Weights of a small mixture-of-experts language model, trained from scratch on English Wikipedia: 288 ReGLU neurons an expert.
Below are experts of layer 3 (counted from 0) of a mixture-of-experts language model. Rows are named router (the router's row for the expert), gate (a neuron's input weights, with its number), up (a neuron's input weights, with its number) and show model dimensions 224-279. Each number is 128 + 24 x the weight over its row's rms, rounded and kept within 0 to 255. Numbers have three digits each.
After each expert's rows: "gets" lists some tokens that make up at least twice as much of what it gets as of all text. This comes from a sample of Wikipedia text that the model never trained on. Tokens count by the router's weight.

# expert 9
router:095117125143156138172174153120154140102155135150151096096146116138103113154080128127123130130143132146155161172117130146144148108106101155171121110125112128111152130147
gate0:142116122086132130114116133103101101099133127156163139124124108110162113159104141165072132160117099140070149130102150127125083111098146101155153144096174111117128153123
up0:089100110157143120100131137102146118102131173123189125142131101123145127109134110150116173144103135131097118151089125094100113141118135084162129144174132098156131134150
gate1:156110091103137162103183156151122122091116122073093143131060120174102139133111152102095123104142110118138178163152108110143105114132114196133152101120119112130107118116
up1:166158086117144060136099103163130122132144112174137147121131136123107135134104131135151108133098120149111123165135148163124132132117109148080111132146160137153134108144
gate2:145164147118116108123130116106132129100076135147166148157148114114142104127139079115115112163129152184083128158147162108103114128117141149105140113089082131123125119163
up2:134108127160105148125134166150136154131090169133142117126122135153145162160138151092163155103140151129110136095136119126164150156131168113111125167178155134119129108140
gate3:136111103155149189137101138130122124128114148125141172142143136143139146170099126090138132115107122090084159110088131112123146130147129131114139143110149111136138150144
up3:153128109083159157119114180137085115111115189121121129106110139119122132118126120149134144141089114140113082164131165090152163094096114127137149150128129163109158127132
gate4:163133102149150141123126112148133092087132096117121133109107111093150108109051109147084114098157148135142146146145101164123096143188135080118153090124127146129126099140
up4:152127129182127121079114164092115108154087110129100150139185168117126171107154127150087117154124100102124138111117095124116110155131114106159119159129158096160134117110
gate5:128141174189174168118069128149139163165069108134133140176126124108126078086120132084116163124130121130139120110144113110098171137149139173097140149123139136126115148104
up5:133135091121107101136168049107116117099132172113159080079128126132116163145107084148120151143123126117146122148077097120138137100111135107108146109110097144120127111133
gate6:129123098103083130105131085150175161090124103096132108105179156146135124104129147111126148118097158127155066132127109116137134136116201134171152148177117086114133124155
up6:085104117150130107097112117133170157155128122186105114074166135125168191098139124088139135111073140155153064135106124120128125119174118123121119174128139113119110108172
gate7:122132126060138123133122157076095152134123089119143153123142153140185128132129129118135134155106141124035125088181098104117138131138138180126095146136159137135134115104
up7:100165127118140144152101121123168147114136150132141126100119130128117149127084135106164078083125107109131139148111123127170144160112103196137140132132109114146085078138
gate8:100149140133145149151113141125159136150133151141090107134065143135147143154083151125127128146130130122075157160135088134173128115158142154137132115132130074127120136153
up8:162136120140117118138104123138133129095140115067096107129128141102124136127153100132166144113146096114138115124158100114125137120157154137130122141095152129136173153130
gate9:146130114133078127107116140081141125144130120116132128116116097092179127097136138120099110120175125152114127140103164169126134106133120181143138153128151171105169156080
up9:088150106111104131136138135166161120122125146111175123157110150134118145169161144139150144133147137132096122132163146099151097126142142100117125089107104120140175093162
gate10:147089142153119097100134117138165116115085117131142161157143094162148119164115094076130133113154077121108107092090157144112112143090152123173136101078142099098158118091
up10:144178162111126121113091183090129124157107137138105141137078143141150130153117118133115098133136136149108090153158132138128139120123101103103119142146135084120108137118
gate11:123116146083095115107120130110096119079089144130138134130113114130142137134096154127159090118156107084115125122098137113152151124109171161148133149127112105135134108105
up11:125117118135123174124138131110083109124137129080139144129092124081113115126169144147109158149151166129101085160110108131132132120118161069120117087109104134152079109114
gate12:153160106133114140142149120105115073125110152131158100131175139109169120147162117155146098103107102138165127117157109141137164157144133151144110144100110126152091146147
up12:117122089124150185118155118124153162127145142172129096124109126122143122177116084138093126146129097107117136096176122136099094134145090101131108154118139169125117136087
gets: ",", " the", " in", " a", ":", " on"

# expert 4
router:076130083128150101093126095083148075164115151118115124118126089148131074117162157163142077158145121141125105118104097145117130114099161122092076134108173158142099148114
gate0:088104131106101158159124137149105089131137110126139129145115095146163139097160131171140129132106119126118116142107132146089131109112098100114157104165123135115104134129
up0:128147105129107139091133167125114135130163118150097142107071113129109139127121170158171138096112120149153118082115166135141137123118103107132158166154114107104151173125
gate1:130121163109154105111107132125136097077169094142117180162123109144192086104122129101114160173148151153112125102135146127168137135105112188107134114157138133159115149094
up1:133126081152157155114126126105154107140137135103119131102095076116151126124127101108143145112129164135161120140144078134155149106104110118120149078128132076139191150123
gate2:115116125108107116150138094146136136140132088157179105110141080152135089120147146092145118154143132115129137095137148162106117126145139118136109130101108148116129161144
up2:190122113147128138103144159141128068127091122149130167127087121121093160142159165144135149103143148154148158156108117115110124135096112080155127180152161115139103112123
gate3:123158118136167118125112103102133115153125111132178158105131126143173144099112144086159119138104132101112119165166073110129138135091142122134128106110133133125126114119
up3:110125101089109133128111114106114084162107163102136065148107131136123128133091134078076124098124126118130128117114156153112116116130126121147116154107125153116124083164
gate4:141134163128126111127127114102129180117102126077067083137158118132113097133106153157126140130123112145122128122138109120134170116109139129137132117186160142139159126142
up4:103130092105147142147106137161168152095121138104129087129134082128127133144139100147162164124131140128087130106119154142101113171147105140121120147127138115135127123083
gate5:123171113176142096133110101109142147111106129097147147124077094121137186151160151131142101177160100142140125121108157125092111109159118116138125164133152092111104121150
up5:154111171147121105118132137163130131123153170113115104137171124144133159148127107149160111111096129153130141105138143112111138089119132122087148101125132125139138128134
gate6:116141154128134129113135124122145117101102105132130121099157156119094103146132120112113097163131119086141104142144116116143127102112154165138145184133130114128148115129
up6:136143123130171142181162113118127144111127110145139080143125155104156171185140108169129149148152107113095118138138146129081156121116167107114119129116137161146183126129
gate7:122091137136122124125120126151157123089144122104161117113133128180121100147116138155131124135136131147112132102129121126101112103111118109122109108142163158122131143154
up7:103133105138121077120131157133099143165139134102155110161126145168152119144169118137142140086098112128140128144122092138122111134147143083117165126118144093204121129129
gate8:130106115149141108105147092141128129134175133114118124115153155155097133075122100122151126141158160160144122100128154071156139130117151162118133127125090142086153101161
up8:089116095109133180129173132129185101149137094111116121143097087141116158138137141142132116150130144119130137122104141148147111112111102137152133100088135146133101105099
gate9:114094104102176079104125129114130161168101138136158160153079113129177108144138132188109116136096153124117172132180090100108131119115146092148119104124145063127117140145
up9:103128139105138095181111117090119112140186120141142146145113153139118148119101134157116147145113095148082099124129122161129129142169144140177142140077078128111118148116
gate10:136113156156114152129129085117128135125158133092092123103166136142107127117123128114164154127133104164142131142113082169087124117121096126117148137115100179174116157083
up10:141141119146141173138120140145163135106167090120135143147120154140073136128105106097152082149170128081190045120105129162149124148158142140214130098120121146137139150110
gate11:119101167109098166115161107121107121159085152163082141162148122106142131125113189109109121139132172132097153103075117131113106112128179142141144125130142144133135141121
up11:182117099120184144128192134073161108177130121107137158133090128140135119135121103161142143154145107170140120129125111100116143126110109149118107085110132071106068140125
gate12:140130135091124151149140137102107151129115092123078139146167120113156140146105166101098149169115108141155088102129095098144155111117111154101127107159105120137104083096
up12:105129157084118103138143159134101163115122149121108115100111107166141129145149117140154129124126116149139107141144095153156107117141142107134117133077113150174136080154
gets: "|", "ing", "d", "t", "ed", "ti"

# expert 10
router:124115122159102146076154149156129173134106138087127159080130132126153137128146130094151149170117102108153083138131166132126153128168174107124118139149100136141110100108
gate0:120113073123131119086155111107106152131118161154139098149072089128137118128132124106141131130140073108126115130116147119122137098163139136101123130110114092140166132156
up0:150129103093132110101143131090136081163109140151080151133148129142138134150163124163083090084127131133085111153150134117125144143090080124135130118114108079117140127139
gate1:105131151131146116168175142155104131118112134129133155095138137126118145096111105125157178134098112117145089121143161140143128129115101138117127157141114132128174146115
up1:173088092113089135139113105129102141188081110139108158156141137134138148152144138126137076127147115118129122129097119137129125156133131105162129089131121162181151119126
gate2:135132089109132146140140101108127136107153113182071108125113087127138166110146170167134159135121136169135094124117131141113094130083149105123163147131149110108150128141
up2:109123112102121108103135141134123120106099133109081127140147095115144145145103111084141096129096191106115205146140117092118174123133148168145088138140162125132081120110
gate3:150124126079136195151169132128160135165134154153094135145139111136172157120082191117114140145105109164089168134144116112093113130127169128145118152108114154101100122094
up3:124130140125171125146140165170108101150162096128138160094112104166104064160154092108104128083123140143157090139157102155142069139098109113081131128079134131130121117118
gate4:148176146116115138179134123161126181158095177141130128145151112134084132119085148132153110113178148126155117148111098124129117117140100102126089109178133115128140112099
up4:093105141099077102161095148118113099120177124044157148135134119172145124104118110110146100096092150136153128137113113127175137101121126102132119155193117133091123157123
gate5:149100137134128109128164129109096104125095154086106158114138128136113144091113105128128111158178068136145107106166142120147138079105131121129124122138171138109120124080
up5:098157161128137122122153144151147152167105135129118123125115123117144116098132155123153132175152126121122099108133164105126131157124112138136131122181117115188116131120
gate6:089149151113115161096135128127109119161150128109131099129167172086148135165095110171130165133104102124128130127142119124111167119068132105122107120129151116103115136088
up6:100133139131092130125134141137106109163137145144143126124152155128129139084145151144137124157161176135132102115128067147116167126136133142140127195124154102178089120110
gate7:126101139134095118118145165150079095128126135106133112179146089136138108140134134140127143178142104064067114141146123129123118137157136164149123114109085148151114122122
up7:149136122143094140145127171160132138092113131150113119120135100151100156167134129103171135143164133172135159071146115120134088128131109149145122114118147130145123129121
gate8:109146101154109140100110157161109107118175124159082116140140121140174142125133147133103157110185083110136139090136129087163108117125141147107148109176116093148136131130
up8:136090157107120130108129126090120133168124106121078093107135131100126144155133128154095154154149157163163092124162124123157146119092128082117112124117127118138159104140
gate9:148106140118146135137115117138103141101106124129096115117154091108167105121125127125120150104106165126107145100122115160145115163186105118092133162102123153130120120082
up9:106114110139133154156151105135120131197144157120108135123143150088156084143120106136134127125139078121148135115159152137127131153126096113121152135104078115138092148068
gate10:080118078153136136131120118133090131165112143074114135170175139061143133079161140075127143146150091129143113179072135122144113142130148143159132129160139118123104150118
up10:087101124149150120074134176125107132165141073117122189124107187077125104144113143136137140125101136167117155106082129108147135122175099141160120133135109162092132136099
gate11:131157118132088139117132151165118158092102068104141126148148091159117104109152097123125092160125111130131114120128135122118162132109144094100111136124153081131087141109
up11:161093104097126110138105115136167142129099126170156126088151123114148140115131162176103086141131099135094133126094171171126133120106136081091119137109131154145138113108
gate12:125124092137118142149153101139116124169145126140093119119132140155154148118128139141132164138113121144169119124150116146109129177121125135111125126139109138171120110112
up12:100182133129152120129087105127114177117138092148121149127114149127126134151143155116168119101132109121119124145156159147102092145124103091153180150139155115154141102154
gets: " of", " to", " for", " from", " by", "f"

# expert 11
router:198155124163098121118089135114094149098126109129102124148119157108127100164128131107149130119117120121119139133098164122150113140148116152173124125163089126117108149145
gate0:145137136104137123115095156098097103085096143116140102121111089072147197148110147113084148130100137108121161141145140119109099133113092186141129154150139109129157183150
up0:116142130130143096145111090178111117143088153102159116101165083172142132142139124112109094100090126145143164101166130111120157138122159116101082163148133128142130115144
gate1:159100154162082097110161124113132101167129129136115119150183116120137134136109077166133129131161098135112109086106155112172093108118132121144137156113174139127136148151
up1:165127116100120125145106160124086125143130113186120131164120096137111138137142162120114158147165109123133126121139147142119089108070127087127109153186145100118159135115
gate2:155122121158123107181155121096122115098121125105158137162141134136121145141153121118157130141111095149116117124133092147131127126104105142105104086157088165122123108155
up2:151121158141125093112158128121133099094160126138129137110104141137123137113140113114139123146126176129178090152113105102125142143117094155123129149155154101136119142168
gate3:106152116142128123147143118145123140124126115102078108165152158140133138155114151128131144148124098123144153118119149099135161159058132135094100093169135139121115133155
up3:133179107143123110142131103151143160167170129141107161144109100125117125135125148128140110141123096121173160115128119139146160147104113110096119124159144121124099159149
gate4:150090134120129090132138134169147109121142110099109118115141080132122147094110155144126112191120142114137113115119147165145129108165094161123142138130151095135103146127
up4:149112088104102121127109146089100115125135181138131151169147154149114118127118106100126136136132102107119135100145137164157143154107105098112134150165099113085179114170
gate5:159124111149100139106099158103134138120117164098131124111142161142151131097105148114141128172133092186117152119101123135141124122097130104146121165108140119145127116171
up5:117172154138126141061116153110116111123106111086090173091093151099146134119125117135160151108135117124129123136159103089152094161146120121153126123098108178164138134126
gate6:121094130147109165168137168148104143121093103122109134171131129086154133126132162102133141150125122180105122143145117126127155129138088130140142099100131125126106171132
up6:113099111135099091098116075125145123159115151105170133090114111092173139135121143110161134143163066114139115129120150151108141121123134122153154158158138158116135145163
gate7:177110137155118104143143113085190137145113145102176115128085106136152097161126077133138122122110103100115129153143111115100085134156096148091109144116121083123141144075
up7:119165091106112092115136132127137132131068153114150115118144125094099140133106145095126126106108138172136155082141124140141108121094121141122137130128093114098103112158
gate8:135131100139133105152126133129104093129133092119141096131157147148126106189110115139113089112135133109100178108118104106138124167142091101134106151126086163121137156139
up8:112122165102076131128142111146150144146122115170139094147125122133126113128122106145146154135141125100165117099158147120097137101108095089164193103112168136127133053055
gate9:141118126139121138142151128136140123168158098144166132122138129158144099145086177121109084146107115103139143133143137076126125134171113204178157151157117119091066114148
up9:158159070108142113091104119141088166140117130171148118130117121132084128075136117152083134167066126126110087129126177119100120174139152137090103194097111132105134157143
gate10:167122133156107110114111093153151137111086126135138110130115138148104104123112110122148163152161129144153126113088171192118141128108132132123107180084075156122095105111
up10:148122129132114130103135140123135081160086101145154121133126158115121162127124118142141100109114127089093144128150150138096177109141099149139121139135160127141145154137
gate11:120079123117099165117131150173190163158150069129138105121145115149120073174152131166140121081137174106162145110106127124116149120115111163174150105115127160111121130093
up11:145116075133165142142142156126093131153108138152165122156104144154144089124147087121096085091136137109084131136098169104107115129136092113102126151118116115113174112105
gate12:113135111166120076134154114151123192132098153106092135125137080134136124132115117096167106152118086112094112078141105134095132117141099144111111142194089126133134147122
up12:099123124151089128113104124127149096110156113116098118127153178162147078121166140118148110078102086146184122126114123159147134092094096127097130160082135144089135147142
gets: " |", "–", ";", "%", " (", " 0"

# expert 5
router:143180136084114130158104111130116135173121125131156155093119125128121126127090126182098135120074123162118175160118084113094167151124099119136121149112141128139156123141
gate0:162102135150115142122117122083111147103129104134157137131119142170138102145141170122138142092100115091149134139100068144137131145154121133120109110127107103155175139132
up0:140152137116106106125131096171148138140122104095126077148127143148118061129160144133123098109086157131119141184102130121135166100122107110156141108137117108107140118112
gate1:121139108147129107151104121123120177156157165117096108114172106140135087164134146152128154139122112132117144112150103147098135138102127111128124132110120086138144118122
up1:115127100105134143108080128121134148137106124127130117113127127163093102119114133118107155126096140097100123114115121125103132165141120149138103153120118144144098139131
gate2:137096135149138090160128162140106127134180122146151098118136141116144086131103132097089122150097138153114122108140120138122112141154135129143144195117141158104124098116
up2:106169165108108070126137125120121140167138132150120131145119139140119160106142103137140165124138123128152088094182116131133129142157123174181170133151139133138124160122
gate3:113067100110122118111129146142103130104114131117114132102123137172108129135142130155088177130078163129113121128161109141101090131118115063125151128123132141152139116137
up3:131177140160154088147143129119130141140095067147097131132158138076167135136110112134106088095107125085083120095119132094102134136129142186135152134106088109126127168145
gate4:104123136053132164138153109175117128113120098108133116131105137128080126146120089115162132104095126107143088137142155120130107100149059121158162121166133177146117103137
up4:167131083134124104162110152155160107095093093087114132115084135133160146162150149138149137100125085123161141110124112148142147135098128097126121127094148115097155135184
gate5:142127079108131151144135140120152148098140150138203076118084108096125102115121132124117142114115166143148132158128126150168110116144101157111160108140148115149143111110
up5:147128149120139153146135138171109118109173146135086131108120138127153148136097124125088086160113147096112143158121178152052063143149178123127143132102127118143127125106
gate6:120178119127111161149149075109117151138139145114088098121163128111139125141086107141112098173109155152111133153156071145139135107119150140132148140118128138124151151124
up6:090124126112113133122137115100134153121173138131162137160132139116083135162120116076110135118133134156117142125150096104116109126156105147098106132114155134132126133113
gate7:122091174112115110092148090094115113154112125149127152118128103107163127116134133123112130112142110118136176069129122154134143124087104105146104156120124109146147095166
up7:096110126128135183115146113118116111135112090119159095093109135095135114160179133155084101113124151141139081129141136129164139119137080118144132141116161159104147129091
gate8:150107107096171140167067130121142108117150129174176166133139105107109157146088121086105158129136127145143125115129168102124154092122118146120121141126120116157107130099
up8:124135127132069162123142105124138085086183120138107159089132141101156145106115140125085104077102118178085122105149181139171104144134112137133080139087138140120146136152
gate9:096158157098112110134096117115132135141090149076123113097124150152149135118161141145119162130152135121136116143156091074111111126120131125126105141104121170158132148111
up9:131103117134117150162136134161121162091171188176084145126126107119123136153110121103101109145154142130139088140101128069111137134127149095118132145150147133113148177084
gate10:130106136127151159129129129142113102148124129109131149100133099129135125116147163155113127120137133139138155122084099115142089125121138129106098175128156158113102102153
up10:111131161126139089100087091139131123144198144161168127151106077160128115100117129116101171144132129150160175128138170140174097155164112165104144123141162137128167142109
gate11:133101103094127177184141136127182135130132087120126100098107134117126148136116071145099086087098126161108123150096136141106137142090107153112126127131090111118142146124
up11:150105111167122142136098115112143121135145124153169121135077152091136091089143134119147144146127109137109089153116150095117090159125127096126174107092116155123073101111
gate12:121145107074151133130163088141146110126151128129144141105088157089163195125128155130110118137090092176139099091097119102091150187110141190180109163100113155127169116129
up12:110137113116185164120110157117131133155147096095123139107143102092155093101127136149133150178133155144144118142111161145128129137119144136128121173153124130123172135105
gets: ".", "\n", "\n\n", " first", " that", " one"

# expert 0
router:144144103128114114149124122115101097102115185140116125134113116115134134061140115070110146181125160113170149115115113170143178070101087070119171126091116157103102125112
gate0:153161168156141102120163111157118129099115154137175156122132120108118133144097152124133158158166119155133136113139106112130101137155153114105157142127100080147108133147
up0:174108102142101156154103066104125120135125160139126111130138090126120159121122100117168120108091135130124098136126151138153163079155146131168110104142111122137143097118
gate1:132154106117060146133125102129077124117111120137102077134144106164106119124114196148160138115156182117130116139136119153154123142129157151144132150131107147140129106162
up1:126132135113075162126138084115136148149085131154082129136135143141109106129121105108171120144088153113112113154138103160130132146102107109154129109116112140126119181116
gate2:113127118102129154121129119113153126096117150123121142172125147115113173078111113146168088128110124093141100119155119143095190130111140120140160142152121129114125146160
up2:103141108166153125123127133164118161109151113151139120151097149112123135098157099153150134132095126139093147117133158150121099182106127143105100118145128147175147101097
gate3:152134147165124095105114133131137147155134106119120151115114124147137155120106127099154120123133109136123132140149148071129094128124133119116173128110133144140119103126
up3:120114146129110162097151138162076124131118118106108111106134130138103107099077150109114111113114160094110139135129114074150145085157092116136081094173149122101117144114
gate4:131071112094168101161093126106092140128127131093125132133115120130117103123079074120124078093165171175161117146149062133103104158153106129096105140104114179141165125093
up4:128150152172099143125147139119081147121159155133090115080099117128099122167153110117138142152101121126129145137137116169083087156108122148148134081145133159102080121147
gate5:113152085109113141137128110094108107143140130079136192125147134146081081188125081124107179180071122148124106143144099154136100128151111142129133157129089107138125158137
up5:112114156138119141093117130097140126146126124113102124134101154121153123138135074127160174116115122090132185105127141105122112098126117162117150124149125103123127151143
gate6:173118110126129106141164138145131145118081063143154143159105166130140076112137156130161182136156118134115129101123132130123136128132139124100136115097101143124104157128
up6:131166170124152096119135124152100139121157170126198152112117133158116166112131158148181157122137152129110152163154119118109157125103145134126127129103121125098154106107
gate7:158115095148105150132126138112116144146104136163131132148120145117128144097138120183139134121184150115151110137134158115137110170139175128163159134121071132159161143132
up7:126105160152119124133180129105137122138165105113068066099097126119096151159100162125108108123123109121145144113115124096086113143129120129129088175087167136100140165139
gate8:159114115124118094102120144164129155154122151110137128129113118136156095103125151140151123126126112145150107099193182092122101112064117110140137131097099155158142108105
up8:172145114083078151162123137105178143138116115126122126093105064160142123178176105136103135108085109114117155119129121112122153132103119140128075091111142183140122132096
gate9:128140141058137145133135142148118125139128128142120111137119106133114099112133168136109138127138144123106087143134113153100119153091123178134114183147158128143160169147
up9:165177141109094054134138107130133135103117149120138121114099131114119133139127098130118162137131068131100112165150110147133103137137162136140106160114166098176148136139
gate10:161115163139123097126117102144138124138183110139119173123140124103168092130120063100135174139126126173151165151128101120143087154139107113162104130135122111114145143142
up10:096109133083157121146141118138139158113140112121141170142147176118183155124132083102189145136163109164127123130137152128163146117139112122133133142172168138133155153157
gate11:161174161130140132134108121103108145113116162149144152114122120125128137091127137110145119139128185154121181149148125146117112109130145085134136135116119140112107143114
up11:145125141147144111090139134112130126082146136123137106144104119135127111102128111134126164093138151112104135135139154120110123145104168111114086111131126127180129147179
gate12:119133113137137137066122100168120094131091170121140133157092168109148148075167126134167120140131137111123147122114135128140127089114146143160149134172147110173123154125
up12:104134116107157158102101127118172121124097141128075151155115128110181112154152140111116105151125115121146110114171114135143071140125126125123160128134137113154147081128
gets: "-", " |", "\n\n", "\n", " (", "|"

# expert 8
router:089122129124155141163152123154124151117165176158149199125120156128143133135040146075111135162111136164146147119150125136098135169140098127084153083119155121146094094113
gate0:146135115137137136140159131106123075103097110109098144121107104163128157083155135133078135101117128133145149094165100092134146116162137145142096139138093128147123132105
up0:106140132106119139110128121130163115127118118152121092093120101147101077156146114136120145092087163105163149168111142124125152142112102073134147153127137159111117143124
gate1:117139134148132106154143146147104142102107134104121125152131123098120103159102137120151131111095106115125185141146125140127128110180120159130088144127156164130151138135
up1:106165159150161088126138156077082149127144128135093144148117161097119124091150106118145117154138094105146116154153142140079154128100128120110122126132144095132120119120
gate2:100133089131127131150156125156136116100131152112141165145166152138139160095105119100078156145134151155166126135138098133169131090127186149126142102131120161105137175121
up2:131144128148176136167111150159129104141145169133112131134104143141085106112114154142125050135137101144093116123141164185157123112134142108103120125111102160124068169113
gate3:108133179116116152154100092134129104169143130061127118104183113140162062153104105117126141127134127163167145135119142145108104093136116155154111133119128090142169143126
up3:160153094103098126098147126076135119139138102164143119142129121130147144166129094115182153120154094096109155138179137147078148129125128140138124120158129155112145110151
gate4:092171141149092115132138146132140114122117135114160160160136166128139119104122163085089136126107091143165090112164116162125137170151146101142144133140216101158151158107
up4:140112146114092181124090152102124107124139108155113133131154121125130093137154132142090151133136169145140134130143165129107158095122184108100137154144135090175123165091
gate5:144102127112080130127162109134116125081126069184125109116117145127140138133104131149127129117095120159141096168114116135130108102093131122129109121105140117135132117106
up5:144090126114158150156141131136132143080137099121116119158088113122115122119097148156125135121106119122112160113084118117085143121155143107145130141097114124141140127115
gate6:106130138157089127131135115118078114130086136154162079130152103140137135151107111129123149133134149146166124127072126173114131162110087133142093115139172104144148148174
up6:135127168066135131093121137150148120143135134137088139118138159132102119122166142119143119095141097142141111138113195107133161126123127133105161089173146116135131146147
gate7:115168098143101153103129094124072082156105135156121132170126180084123131143100215115118097165149150162136109148162123132148118097140167131139085106130135103118120169104
up7:137138148123125121149111162149127147135139103164115091093156144104144120120091133136111127120124197136078113107110128161124116110166128147154139164122090105097094117159
gate8:129089137148118125136111151110125119113133132125123113120142145113146136131132186124141121137119151106135122106095140148094081149143140136123108082102119125149137099105
up8:179106190130081172144122134120168120137129119105138090112156111140126115132118123142168142143083124118112140110109128168128106092130118174155130121137140173122149129122
gate9:092140158144182173136154127125125122136148127117125145098113105159124132114135122110114193105107116159092104151145125083169105160155124121154143116153133114113155097142
up9:086140089129162091157143145141154129139154181131174130098116120151103110114105126109104181131084160123137120118157141156128136169135155136156099136176114151107117114155
gate10:098136158117111136142116138099133139152133143142128158187113133129160127142076120164104124103159091125144113151111156128115162187110111110088153122131142187148088120109
up10:124123151145133132119121084153140122137160133082174115145085119157121123096120129135111150151141130134123161105171131100144117102097125145117112096147166101100140101127
gate11:137097145076152145128132138138129087069071123161089118114114142175151111115141125137117155109141095120135112118143152149132152159131104112161111174094133098164144136122
up11:094134105120156139162164123145097127133114121167113119152089142117116103151171090147098163127133136153086092107152138124138095101169097078087125129111112142134109143146
gate12:124158074151132114124163151110144112146133143125167152151140085094109128146098141093168126114159147148143120122115105121085108082156148142132139093156138144127140082109
up12:102174159152117147099132108113130113122113156112168110142129126157117108104127132121137108100114145127121087138123125142112115131175108130110112089152155134126115140131
gets: ".", ")", "=", "\"", " and", "o"

# expert 3
router:128111129137137111122148106138164123143117102099091129115122154147112117137102088177111112078157098133135135137148113133131132150155074121112104113125133140129131152140
gate0:141068148168100139129179114137107142113128123151133176126102142094136151135181135168130110155128119121140154128173107148134095141087146184127113091152130111110095136111
up0:159115115085148114133139128105121171128099103101169125152172137147184121100123114075156114140144148095184147131114151152148111093160115128115105127118145137101104161122
gate1:138141142117151137101100107125137135148129113141111107108120108155155146148103148086119110095132146125123074150154130150111114161107145083123180131145083132120136106153
up1:149149121165141124149128143132107118169101150135128133090089154137105124151155161117164119122130125118166107107131121087118058184107159130111122106115124144145141111130
gate2:129088143102126124138190142110163167144114105118062073118160158121114148120178120149145151095090153127159156170135160086189137115141129142130137183118144148123098145152
up2:146104138144123107141143102107116131118114166168122134113133112137132139160123106105145134156129129123079098102129092127168116133133117142096150091172147077158134102138
gate3:144129103157099150155107111134127163045147107200137153117119154124096135137104107109120112111131135137122127126137116135145100150111140125128130111150098143069116128142
up3:087131128143126132141131106084099121156129109174139111127115140162111122120109115138123090152117137100159105141139082169081140109153156144107121136106120130144155129149
gate4:130145162135148117092122128165097136125099119137123141143107107139115126151139170087149132120122113179143145159143096152157143131137140137154152081096088160124148139149
up4:172124129135134124134092190186181093144114134105108138123120115128150153141120143131123146104171108142140107155112083164135107116117118111148144126131124075090088167128
gate5:104114127183180138136162113162154121110132154151146134172115122134105115103182092143141092120117165140109125135169125106105137164107108104100120120124187134129142131160
up5:103130134153126128151106127165124122133137144132125133157116108125079137117103103075163142119092123117137116132148124129129140092169123142100111106140134103153125102089
gate6:127145130100109136107118063136138153126125112137160150127147082128134116138131132160122144112123120168128123105119118122105117132187101144127122143153140181110089158153
up6:085112135114134122151095121098123174147121093098149121114166119119091129096154126128139126108161123145147116113107131114090144139111100094119170083131155114156100126124
gate7:154143112084120098130071092122153135117065136140137106113122165137149165145150108138132143131124129131120147123145104106106154131170147107101107135171148157149110140102
up7:154141138120184175067115156191120191181110094124136176093117131121132130108166118140112171107140109111125132095153141133094096094101101107117100117118141131138147106093
gate8:119156105150132148144139174107114130108107134136092133152121100122146116095098113160133130088115120153138156103107107108159141136119159122132130148159109124128121147126
up8:145107140087135106129133085157146131151096127082081182046123131109115106102117113169120134153136116136115132101070119116133132113119127086138142132107112108087099120116
gate9:149099137096112116105070126107117101137133159166152126115110100128133111087139139138117119143128084111117092129157139120105122097126147159129133121123136127137108120117
up9:149125122155127155112155106134126092157117132130129111151119171131104121157129097114145136148139117072130164139137126120143130102149075110120131117167135125104138146116
gate10:130170100107136115121142074122096151132180151112144153119182090101117136161121118155119133130086127145148166118126114079183135170141098095186128157137147124143127149117
up10:143147133116084108116145120095133132193137151166105087150129135132158148145116125113147130119102145147155130097096154133155188139117109086091171091136144101116093097117
gate11:158099126142110110122129140106148134111140111169146121147139166136116147087113135136175121119124115150114083126175116130136130115088089179121123106109146137133125171123
up11:120122135132111159107117146140131097101130098107092112143153163104145144083068150163132091132128124104129120115134079140171142126128137134138102156144164145171153101155
gate12:111096125110128166145097126163074138166110125134131160120123075158116141131134118131135112147092096156133099130164131106160133141129132160162123126118082128142140147111
up12:111094170209125092161157144105121106107115168160134110150174167145149160118105109102135088089127154148104152129132106100130152132165126102157122114143133096143093102103
gets: "s", "y", "ed", "es", " =", "e"